From a checkpoint of a small mixture-of-experts model trained on Wikipedia.
Size: vocabulary 3337, 27.7M parameters.
Experts: 6 picks a token, a sigmoid router.
Below are experts of layer 6 (counted from 0) of a mixture-of-experts language model. Rows are named router (the router's row for the expert) and show model dimensions 64-127. Each number is 200 + 30 x the weight over its row's rms, rounded and kept within 0 to 999.
After each expert's rows: "comes before" lists some tokens at least twice as common just after its tokens as in all text. This comes from a sample of Wikipedia text that the model never trained on. Tokens count by the router's weight.

# expert 24
router,252,185,136,198,188,141,144,181,202,211,240,236,207,241,203,213,177,133,145,271,235,180,150,187,187,235,181,182,236,186,178,234,155,211,192,226,225,185,207,170,216,194,202,234,209,189,192,222,221,216,194,176,239,168,207,203,191,221,171,194,152,187,243,195
comes before: " ", "0 ", "1", "1 ", "— ", "0"

# expert 5
router,212,203,208,169,199,183,146,165,187,205,184,164,208,206,195,252,165,190,139,206,212,205,219,179,199,182,221,183,215,216,233,255,184,195,192,170,264,192,215,162,184,203,218,199,149,237,162,245,254,179,183,215,226,119,181,206,200,254,207,159,160,164,222,250
comes before: "of ", "the ", "to ", "he ", "as ", "it "

# expert 19
router,217,163,178,220,133,154,142,140,181,250,249,220,203,182,195,215,139,187,170,219,242,170,204,224,209,179,233,181,240,198,239,175,176,217,156,202,215,176,226,196,182,221,219,182,183,205,154,195,256,212,168,185,173,154,218,225,211,252,143,206,172,240,232,186
comes before: "| ", "|", "–", "of ", "t", "ia "

# expert 54
router,245,254,155,215,189,186,169,176,157,233,242,216,174,226,239,189,201,183,198,241,200,210,206,228,195,178,191,163,211,167,209,211,154,201,133,219,198,158,239,164,168,176,215,249,202,187,166,166,193,202,206,239,183,161,264,203,221,248,186,146,203,197,177,272
comes before: ".", "–", ", ", ",", ") ", "; "

# expert 67
router,228,212,178,180,157,188,193,180,188,196,190,215,215,239,197,147,182,147,204,217,214,186,161,230,209,205,192,154,241,199,261,264,167,199,160,253,223,177,233,207,253,216,187,228,192,210,225,171,244,233,187,192,195,184,245,162,154,237,214,169,222,208,253,240
comes before: "- ", "| ", ", ", "\n", ". ", "\n\n"

# expert 70
router,231,234,157,223,175,104,131,188,187,220,242,224,190,179,215,198,171,155,151,222,210,204,231,232,172,181,185,164,220,221,224,180,202,211,176,189,202,178,206,192,191,154,164,186,195,198,226,239,238,245,189,190,187,163,200,230,206,216,166,169,179,192,234,197
comes before: "| ", "|", "· ", "JPL ", ":", "201"

# expert 26
router,250,194,198,213,188,114,161,177,174,188,214,246,263,218,223,218,186,176,137,269,263,241,189,212,174,206,188,144,210,178,239,228,179,222,207,164,213,172,234,221,199,222,240,204,187,260,164,206,201,222,196,198,213,176,218,209,151,246,199,202,192,226,186,213
comes before: "| ", "|", "0 ", " ", "(", "1 "

# expert 101
router,207,243,196,185,158,182,202,163,178,205,201,195,219,238,222,167,161,165,214,252,182,229,201,202,198,232,189,180,254,186,201,228,182,213,193,210,239,185,273,210,184,233,196,194,198,208,182,247,243,247,185,199,205,193,214,219,238,243,232,191,167,159,212,200
comes before: "- ", "| ", "|", "(", "\n", "– "

# expert 84
router,262,225,133,195,170,189,139,181,199,155,236,211,230,199,203,207,213,159,148,233,246,188,195,219,182,149,215,165,202,184,213,185,195,164,182,230,212,180,200,171,213,198,205,203,165,195,174,225,226,254,208,162,148,171,264,254,193,229,197,216,210,167,210,283
comes before: ", ", "0", "5", "9", "8", "3"

# expert 51
router,185,184,128,181,160,199,181,152,143,198,198,252,185,214,204,151,165,198,192,196,197,152,207,197,212,201,172,189,236,165,208,228,170,180,156,211,250,160,220,141,197,203,178,204,234,227,207,198,239,244,187,206,186,172,226,236,226,213,187,187,177,209,249,244
comes before: "and ", "but ", "which ", "the ", "\n\n", "including "

# expert 68
router,221,181,113,201,197,193,187,181,175,170,227,237,177,201,226,206,173,194,181,230,232,211,234,216,186,229,193,155,219,231,251,243,203,192,151,200,239,193,222,167,195,205,202,234,174,216,157,218,235,277,190,243,207,172,275,200,208,205,216,165,212,167,219,248
comes before: "\n\n", "\n", "s ", "000 ", "0", "8"

# expert 30
router,218,199,193,197,134,197,217,179,190,187,200,204,210,245,202,197,157,171,205,211,239,177,190,198,224,184,196,190,286,147,253,212,193,154,171,178,194,201,236,201,216,261,194,182,201,206,225,218,203,266,181,214,153,185,170,218,209,226,164,197,168,211,228,225
comes before: "of ", "and ", "in ", "to ", "for ", "were "

# expert 122
router,253,184,159,192,171,208,187,183,183,205,194,188,205,206,192,187,175,183,195,233,210,141,190,257,200,197,196,167,266,167,228,197,132,213,191,160,207,187,253,216,208,225,145,214,202,157,229,222,207,207,216,180,228,167,171,191,244,205,231,180,207,210,259,241
comes before: "of ", "in ", "and ", "to ", "for ", "ed "

# expert 118
router,235,217,133,200,191,130,192,213,221,220,206,185,206,237,203,219,137,160,138,215,206,169,194,203,183,225,173,184,278,176,240,220,160,217,178,180,249,182,211,198,231,191,202,199,240,235,213,231,245,218,130,150,189,176,199,215,213,239,195,180,194,182,229,229
comes before: "of ", "and ", "in ", "(", "to ", "with "

# expert 32
router,237,203,162,212,175,184,191,195,258,177,261,215,212,269,255,198,158,186,150,218,205,232,211,240,174,220,221,150,210,220,208,235,160,217,155,217,256,132,247,153,278,170,147,229,209,216,193,232,214,202,214,220,189,128,246,213,210,223,187,199,203,236,241,203
comes before: ", ", "s ", " ", "i ", "a ", "a"

# expert 20
router,239,223,100,203,139,130,164,200,155,204,193,206,186,217,195,195,202,145,164,257,237,172,197,195,156,204,210,189,229,184,218,216,178,201,193,210,203,170,215,156,196,228,241,188,178,245,181,230,210,245,216,184,231,165,225,232,196,253,171,177,160,198,194,211
comes before: "| ", " ", "|", "0 ", "1", "0"

# expert 108
router,236,216,107,262,118,186,193,225,185,201,241,186,195,196,221,183,171,185,158,213,204,182,256,246,211,196,211,194,246,162,208,236,169,184,162,250,202,146,202,204,235,202,162,185,213,251,198,189,228,220,183,163,178,159,237,217,226,191,211,182,215,194,216,182
comes before: ", ", ". ", "'", ") ", ": ", ")"

# expert 16
router,197,197,181,211,193,199,214,216,198,144,251,189,177,224,219,201,128,227,198,250,208,182,237,218,200,207,236,180,264,182,242,211,176,183,175,192,240,140,215,214,209,223,202,172,191,198,204,241,229,266,191,211,230,176,244,185,221,274,218,171,206,201,225,213
comes before: ": ", "\n", "\n\n", "- ", "==", "by"

# expert 40
router,245,164,155,229,202,142,194,195,207,212,226,234,254,218,224,235,143,184,209,192,215,202,274,252,221,180,192,223,278,197,231,188,184,173,148,273,210,189,235,197,167,170,179,227,188,208,154,253,214,231,187,188,209,162,255,207,179,243,182,167,199,201,221,249
comes before: ", ", "ed ", ". ", "ly ", "-", "ing "

# expert 97
router,216,157,207,252,132,190,180,183,145,223,193,225,233,181,263,202,137,199,172,195,238,211,252,207,222,205,224,154,205,221,216,231,181,164,155,172,221,173,219,181,239,221,143,221,200,202,210,273,215,200,192,195,161,148,181,194,210,207,206,197,192,208,256,216
comes before: "of ", "and ", "(", "in ", "for ", "to "

# expert 64
router,249,184,174,250,177,210,140,170,152,210,242,251,232,221,256,227,152,170,146,209,228,207,211,204,237,252,230,192,199,192,225,235,155,191,180,223,226,185,187,197,212,199,166,204,173,247,209,213,235,247,160,160,231,165,182,256,182,243,188,181,192,204,225,228
comes before: "of ", "(", "and ", "in ", "States ", "was "

# expert 12
router,224,237,182,250,193,177,184,164,223,223,191,218,186,258,254,239,149,183,187,186,185,210,213,216,208,219,208,100,225,191,222,224,167,243,178,233,240,172,205,192,233,159,183,201,237,188,181,206,213,211,187,206,184,164,240,153,201,215,226,177,219,211,220,262
comes before: ", ", "s ", "\n\n", "(", "\n", "\" "

# expert 119
router,189,221,138,200,203,193,154,214,177,158,223,251,187,234,215,189,185,179,147,167,212,204,223,200,203,207,255,215,247,201,215,230,212,178,178,187,233,197,195,195,180,182,199,170,179,179,202,181,225,186,178,175,160,158,190,170,216,229,183,173,152,210,206,263
comes before: "a ", "the ", "been ", "not ", "re", "also "

# expert 22
router,221,184,140,194,185,205,187,193,171,162,217,192,239,242,193,206,135,148,164,197,222,220,219,244,213,205,189,156,228,166,209,203,143,207,143,207,249,154,154,210,238,208,155,229,220,212,175,220,264,262,183,177,224,179,243,240,175,219,196,184,152,197,236,195
comes before: ", ", "s ", ". ", "ing ", "er", "-"

# expert 58
router,261,215,186,222,169,138,173,168,184,207,224,195,194,223,207,278,160,163,157,192,228,168,214,197,193,197,232,160,196,205,223,197,226,195,182,191,184,171,181,225,234,226,162,207,166,197,220,200,219,242,201,222,207,152,217,197,180,223,144,194,222,193,199,204
comes before: "the ", "in ", "a ", "by ", "to ", "his "

# expert 55
router,219,205,156,207,176,139,119,139,168,228,231,250,188,221,214,172,173,199,201,225,203,232,206,243,181,184,214,133,197,217,210,237,200,213,223,209,232,181,251,178,202,211,208,203,183,193,230,234,163,192,183,211,198,185,195,217,201,218,210,195,163,181,209,189
comes before: "| ", "|", ".", "–", ",", "; "

# expert 80
router,205,203,165,185,169,168,106,170,166,192,227,155,241,212,186,255,182,218,193,236,261,200,209,233,249,149,227,174,214,184,213,219,194,210,132,197,203,143,165,208,221,191,184,174,188,170,243,230,212,168,208,183,202,159,211,197,220,235,205,197,223,212,265,170
comes before: "the ", "a ", "States ", "his ", "States", "200"

# expert 113
router,246,174,181,217,175,176,181,152,176,237,237,235,215,215,236,196,130,192,156,254,199,213,222,193,191,224,177,150,254,202,225,150,213,244,181,208,210,175,233,216,230,211,169,193,181,202,238,236,182,225,207,198,150,177,177,201,197,203,158,181,198,197,253,185
comes before: "| ", "(", "|", "of ", "and ", "in "

# expert 81
router,226,192,132,206,174,174,209,215,164,210,203,199,158,241,197,269,128,170,206,214,212,191,206,236,223,242,207,154,273,181,238,200,157,221,157,177,208,195,180,195,193,195,195,196,229,155,208,209,219,201,142,174,234,165,190,190,175,229,154,196,174,221,259,246
comes before: "the ", "and ", "of ", "to ", "in ", "a "

# expert 45
router,230,225,189,214,206,187,132,197,173,243,233,230,237,239,259,220,198,158,182,269,207,212,235,198,232,183,227,134,222,196,211,173,130,205,160,211,221,222,214,168,220,218,207,179,186,205,241,215,211,167,175,211,224,181,168,190,222,245,205,194,184,169,223,249
comes before: "| ", "(", "H", "S", "B", "L"

# expert 36
router,188,236,126,202,151,155,201,164,132,218,203,255,186,224,186,222,153,178,185,208,224,198,203,201,215,204,188,174,226,175,200,250,178,219,167,207,239,179,237,132,208,197,166,174,201,201,224,200,223,242,212,200,203,124,252,208,202,184,167,181,179,201,255,246
comes before: "and ", "the ", "he ", "which ", "but ", "\n\n"

# expert 90
router,196,174,174,251,164,173,182,177,205,219,261,172,174,258,215,173,142,170,157,204,174,184,237,274,227,222,184,100,210,212,210,222,186,166,158,178,220,155,188,163,223,188,168,217,165,214,178,197,185,239,150,201,167,182,199,204,228,195,221,148,214,214,219,263
comes before: ", ", ". ", "\n", ".", "\" ", "'"

# expert 57
router,218,240,135,200,208,111,148,231,160,223,216,235,206,234,198,196,180,187,175,237,180,215,237,197,204,174,232,105,198,138,223,223,175,161,168,161,222,159,226,200,206,207,165,225,187,243,180,230,256,237,212,218,238,186,204,191,196,219,196,185,218,166,241,209
comes before: "| ", "0", "0 ", "9", "8", "7"

# expert 88
router,217,228,185,244,211,169,180,192,196,238,247,200,199,194,227,168,189,187,188,226,201,178,243,211,234,211,172,147,220,193,194,235,187,163,167,239,237,197,221,164,191,196,169,189,210,218,200,290,261,233,197,208,189,168,178,172,221,249,225,178,179,231,211,222
comes before: "- ", "The ", "| ", "\n\n", "In ", "=="

# expert 47
router,215,220,193,187,176,189,160,169,168,208,221,215,183,196,195,220,159,173,193,206,201,163,248,221,189,208,222,125,221,165,248,203,198,222,174,241,255,173,219,190,240,191,177,255,170,231,223,190,184,271,198,199,184,188,262,224,228,228,181,186,211,147,240,220
comes before: "\n", ", ", "\n\n", ". ", "'", ": "

# expert 123
router,211,248,139,184,196,145,176,156,174,162,194,173,188,186,220,210,179,200,208,199,159,213,235,222,198,214,162,160,230,188,229,223,189,130,162,213,202,112,265,212,210,250,239,218,180,209,183,211,242,238,170,222,173,168,229,212,224,215,202,174,202,266,253,256
comes before: "ed ", ", ", "ing ", ". ", "es ", "es"

# expert 60
router,193,228,177,237,195,141,173,204,176,215,182,210,229,240,192,215,171,205,199,195,207,183,240,215,216,239,179,171,252,213,207,201,185,245,168,215,175,168,208,182,220,158,188,252,200,223,163,192,191,229,154,154,228,165,173,220,221,215,180,177,208,156,255,202
comes before: "to ", "by ", "in ", "the ", "for ", "with "

# expert 74
router,209,250,171,195,158,133,161,209,189,166,226,190,184,227,211,186,174,213,195,215,229,193,218,210,245,140,204,153,255,188,201,195,109,152,139,206,228,152,226,204,211,214,185,190,201,189,150,201,191,170,201,202,216,180,175,195,228,184,227,170,200,214,266,203
comes before: "the ", "a ", "his ", "their ", "be ", "its "

# expert 111
router,189,218,175,188,182,205,198,182,186,159,220,170,183,222,213,209,176,193,163,216,207,192,209,208,158,211,199,194,232,207,220,195,191,158,184,187,246,182,227,190,207,192,201,184,209,186,245,201,260,183,196,178,172,194,239,230,236,238,179,191,172,205,215,255
comes before: "was ", "a ", "is ", "the ", "also ", "been "

# expert 78
router,220,192,213,209,157,177,169,204,173,211,218,208,198,251,227,264,165,173,168,248,223,235,205,187,211,205,169,154,218,223,233,205,193,241,156,220,196,208,182,188,205,214,177,225,224,213,249,195,220,226,173,243,171,146,176,224,200,261,186,197,215,184,216,220
comes before: "| ", "(", "and ", "in ", "was ", "H"

# expert 89
router,239,205,209,191,138,138,126,203,217,162,215,194,161,261,226,240,156,220,194,207,244,211,240,213,198,207,245,165,203,180,237,230,196,170,176,205,215,204,224,195,187,177,182,215,185,204,183,214,201,212,200,188,225,185,183,224,242,243,213,173,223,241,241,231
comes before: "the ", "be ", "a ", "have ", "his ", "not "

# expert 107
router,221,250,202,190,158,107,191,151,157,192,208,235,217,185,246,239,201,184,165,204,204,214,197,200,172,196,205,189,196,175,242,234,127,181,187,160,241,201,227,200,207,201,203,223,192,212,213,236,207,183,160,208,178,179,180,220,176,253,199,211,213,159,225,189
comes before: "| ", "|", "(", "– ", "years ", "km "

# expert 116
router,234,190,192,240,173,140,143,222,171,248,215,210,173,232,253,196,180,153,158,256,219,212,224,184,211,226,200,169,239,155,234,181,205,235,171,239,248,196,209,192,207,252,156,198,186,190,229,226,204,204,197,207,169,161,186,172,240,240,199,225,212,206,217,254
comes before: "| ", "(", "H", "B", "and ", "K"

# expert 120
router,255,245,163,217,163,168,215,211,201,222,229,223,197,189,236,219,167,178,183,218,213,216,217,211,209,192,212,172,224,176,208,213,216,227,125,213,201,172,234,156,175,176,191,244,198,234,177,198,210,219,213,218,187,147,214,188,179,209,199,116,182,167,222,288
comes before: ".", ",", "–", "% ", "; ", "°"

# expert 46
router,228,192,187,272,159,174,219,175,203,192,197,212,179,195,228,219,160,175,175,190,212,156,236,202,218,205,181,177,227,196,231,192,202,213,170,186,173,194,224,205,247,187,208,228,186,201,159,168,212,199,178,187,187,172,151,201,222,210,196,195,179,172,250,229
comes before: "to ", "the ", "in ", "of ", "by ", "that "

# expert 124
router,246,233,190,179,136,159,193,181,135,202,216,189,205,217,203,219,154,166,176,222,188,197,247,228,207,203,196,173,208,213,215,186,194,174,153,218,233,195,199,218,247,232,185,235,181,245,131,221,243,283,183,229,192,183,232,145,219,215,183,188,196,219,226,232
comes before: ", ", "-", ". ", ": ", "'", "ly "

# expert 0
router,228,223,175,173,158,160,131,203,165,175,244,171,220,216,218,201,196,196,166,197,243,175,196,202,234,172,178,158,250,206,228,202,166,206,150,189,225,141,176,194,192,208,182,182,205,167,158,213,203,166,194,214,228,111,212,187,190,203,188,200,180,152,244,216
comes before: "the ", "a ", "his ", "their ", "this ", "its "

# expert 11
router,218,174,172,176,159,187,177,241,173,196,197,182,164,230,276,258,177,186,153,222,200,187,226,235,199,174,187,198,245,203,204,230,149,173,185,210,274,181,229,179,219,236,166,267,135,259,216,206,274,251,238,208,204,175,222,179,226,248,194,140,214,212,266,211
comes before: ", ", "ed ", ". ", "es ", "ing ", "ary "

# expert 25
router,272,233,123,233,173,163,180,154,162,227,211,180,204,215,241,213,203,204,189,258,203,220,203,219,205,151,206,149,191,178,238,206,187,219,166,213,190,187,243,192,198,179,198,245,235,211,171,206,181,191,183,221,180,151,239,182,205,227,220,124,190,174,182,270
comes before: ".", "–", ",", "; ", "% ", ", "

# expert 63
router,230,195,158,182,188,135,134,175,201,215,220,252,200,253,190,227,193,150,150,272,239,185,184,185,192,234,147,157,229,143,182,269,186,213,186,233,199,189,207,191,189,207,181,252,189,206,172,199,223,236,176,205,231,195,224,197,200,256,182,183,175,189,201,202
comes before: " ", "0 ", "1", "1 ", "— ", "0"

# expert 79
router,216,222,172,198,149,179,182,210,176,163,243,165,181,230,208,253,163,129,199,218,236,228,214,226,224,212,223,168,230,226,206,202,165,227,127,246,248,162,234,176,225,198,211,207,224,196,163,227,238,237,224,240,178,140,255,169,177,231,190,182,236,197,236,238
comes before: ", ", "i ", "a ", "a", "o ", "i"

# expert 93
router,211,199,201,214,181,139,141,222,179,193,259,241,243,185,172,232,193,210,120,226,184,177,208,207,209,230,206,160,277,169,203,253,140,179,176,195,210,198,185,160,249,165,192,198,181,169,165,165,227,240,242,238,167,179,194,177,201,212,191,198,224,207,195,221
comes before: "\n", "The ", "In ", "==", "He ", "\n\n"

# expert 102
router,211,225,168,214,190,108,167,160,196,205,247,236,207,222,262,173,171,174,178,207,175,202,218,183,236,189,221,179,218,166,211,201,143,196,198,221,254,163,176,205,169,185,218,201,210,208,165,238,265,223,207,227,212,171,187,161,213,266,216,150,220,186,183,230
comes before: "| ", "0", "1", "s ", "|", "2"

# expert 1
router,193,227,181,223,222,161,174,221,215,175,270,182,178,190,205,193,200,188,109,276,185,162,227,201,242,229,198,171,259,175,205,225,172,172,187,240,218,195,244,196,213,173,190,225,163,163,213,229,181,215,208,177,169,162,238,170,196,286,221,203,184,227,221,220
comes before: "\n", "- ", "The ", "In ", "==", "He "

# expert 29
router,191,182,159,213,194,175,183,163,154,189,233,153,245,263,183,172,162,194,188,191,251,173,192,263,216,165,197,162,249,199,220,224,193,208,187,192,209,198,240,149,260,148,202,180,176,177,173,198,216,187,147,176,226,174,191,190,210,225,242,150,194,191,228,236
comes before: ", ", "the ", ". ", "of ", "to ", "by "

# expert 41
router,222,225,178,233,202,157,162,143,191,250,227,223,204,198,211,180,172,151,168,219,209,184,215,228,248,222,178,141,266,215,203,249,195,161,164,227,215,221,225,187,268,202,197,194,195,214,225,245,260,265,200,212,185,215,225,195,231,245,200,179,165,206,242,195
comes before: "The ", "- ", "In ", "\n\n", "| ", "He "

# expert 61
router,208,217,160,204,104,189,225,172,199,201,214,192,162,213,210,201,158,167,184,205,189,172,188,184,200,166,172,168,227,173,251,266,204,166,187,172,192,155,218,185,214,223,155,182,219,214,206,186,209,261,186,190,185,186,191,205,210,255,206,185,173,199,255,256
comes before: "of ", "in ", "and ", "was ", "for ", "is "

# expert 109
router,240,193,204,195,213,189,192,182,170,214,228,256,208,206,175,186,130,197,193,200,215,162,197,245,222,201,182,186,236,214,220,180,159,154,172,229,236,173,232,173,249,203,235,219,211,153,185,231,261,233,177,194,241,151,222,232,225,206,224,211,197,162,225,292
comes before: ", ", ". ", ": ", ".", "-", "ing "

# expert 4
router,256,223,130,204,167,185,194,191,202,174,205,205,219,182,182,268,173,173,173,207,206,153,229,205,189,215,207,181,268,132,268,211,247,237,176,192,222,164,253,193,203,166,221,193,167,185,219,248,204,235,191,221,207,139,231,198,179,229,169,196,196,142,202,192
comes before: "s ", "ing ", "ed ", "s", "of ", "er"

# expert 99
router,246,199,190,182,173,152,159,231,164,213,189,258,205,207,246,166,169,214,170,219,192,169,223,220,256,170,207,123,226,182,221,260,190,203,186,190,252,166,193,233,199,208,198,217,201,206,170,211,225,185,209,213,218,169,243,232,193,212,176,191,186,192,193,194
comes before: "| ", " ", "==", "also", "• ", "==="

# expert 50
router,246,193,149,224,156,190,208,145,195,180,228,172,206,240,190,212,134,198,186,215,206,168,217,253,168,203,170,146,219,234,222,202,171,188,167,214,208,172,244,238,251,197,174,206,215,220,224,171,268,219,212,232,192,162,260,189,166,184,217,185,194,195,191,226
comes before: ", ", ". ", "\n", ".", ": ", "s "

# expert 72
router,245,207,187,185,148,203,150,221,178,160,261,210,204,210,217,192,185,153,190,194,177,194,165,220,254,158,188,159,231,228,231,198,205,173,146,161,201,194,208,150,243,200,180,161,201,155,166,222,220,174,181,201,205,106,201,214,186,251,231,181,256,188,206,220
comes before: "the ", "a ", "201", "200", "ation ", "ated "

# expert 6
router,218,208,167,238,174,177,173,195,207,225,216,180,213,259,242,201,112,157,138,240,213,240,216,201,225,244,208,151,223,186,225,190,177,239,186,205,253,181,220,208,253,221,140,190,235,215,206,219,226,191,214,190,180,178,174,183,242,230,228,198,199,225,214,239
comes before: "| ", "(", "and ", "was ", "– ", "="

# expert 56
router,200,197,177,192,198,155,180,204,142,232,247,212,208,200,216,219,167,212,207,222,230,203,218,206,194,216,213,134,238,186,244,178,180,163,164,195,191,188,228,181,201,187,243,210,137,187,179,200,291,211,198,191,191,209,208,214,182,255,179,153,183,195,281,214
comes before: "| ", "|", "0", "8", "7", "6"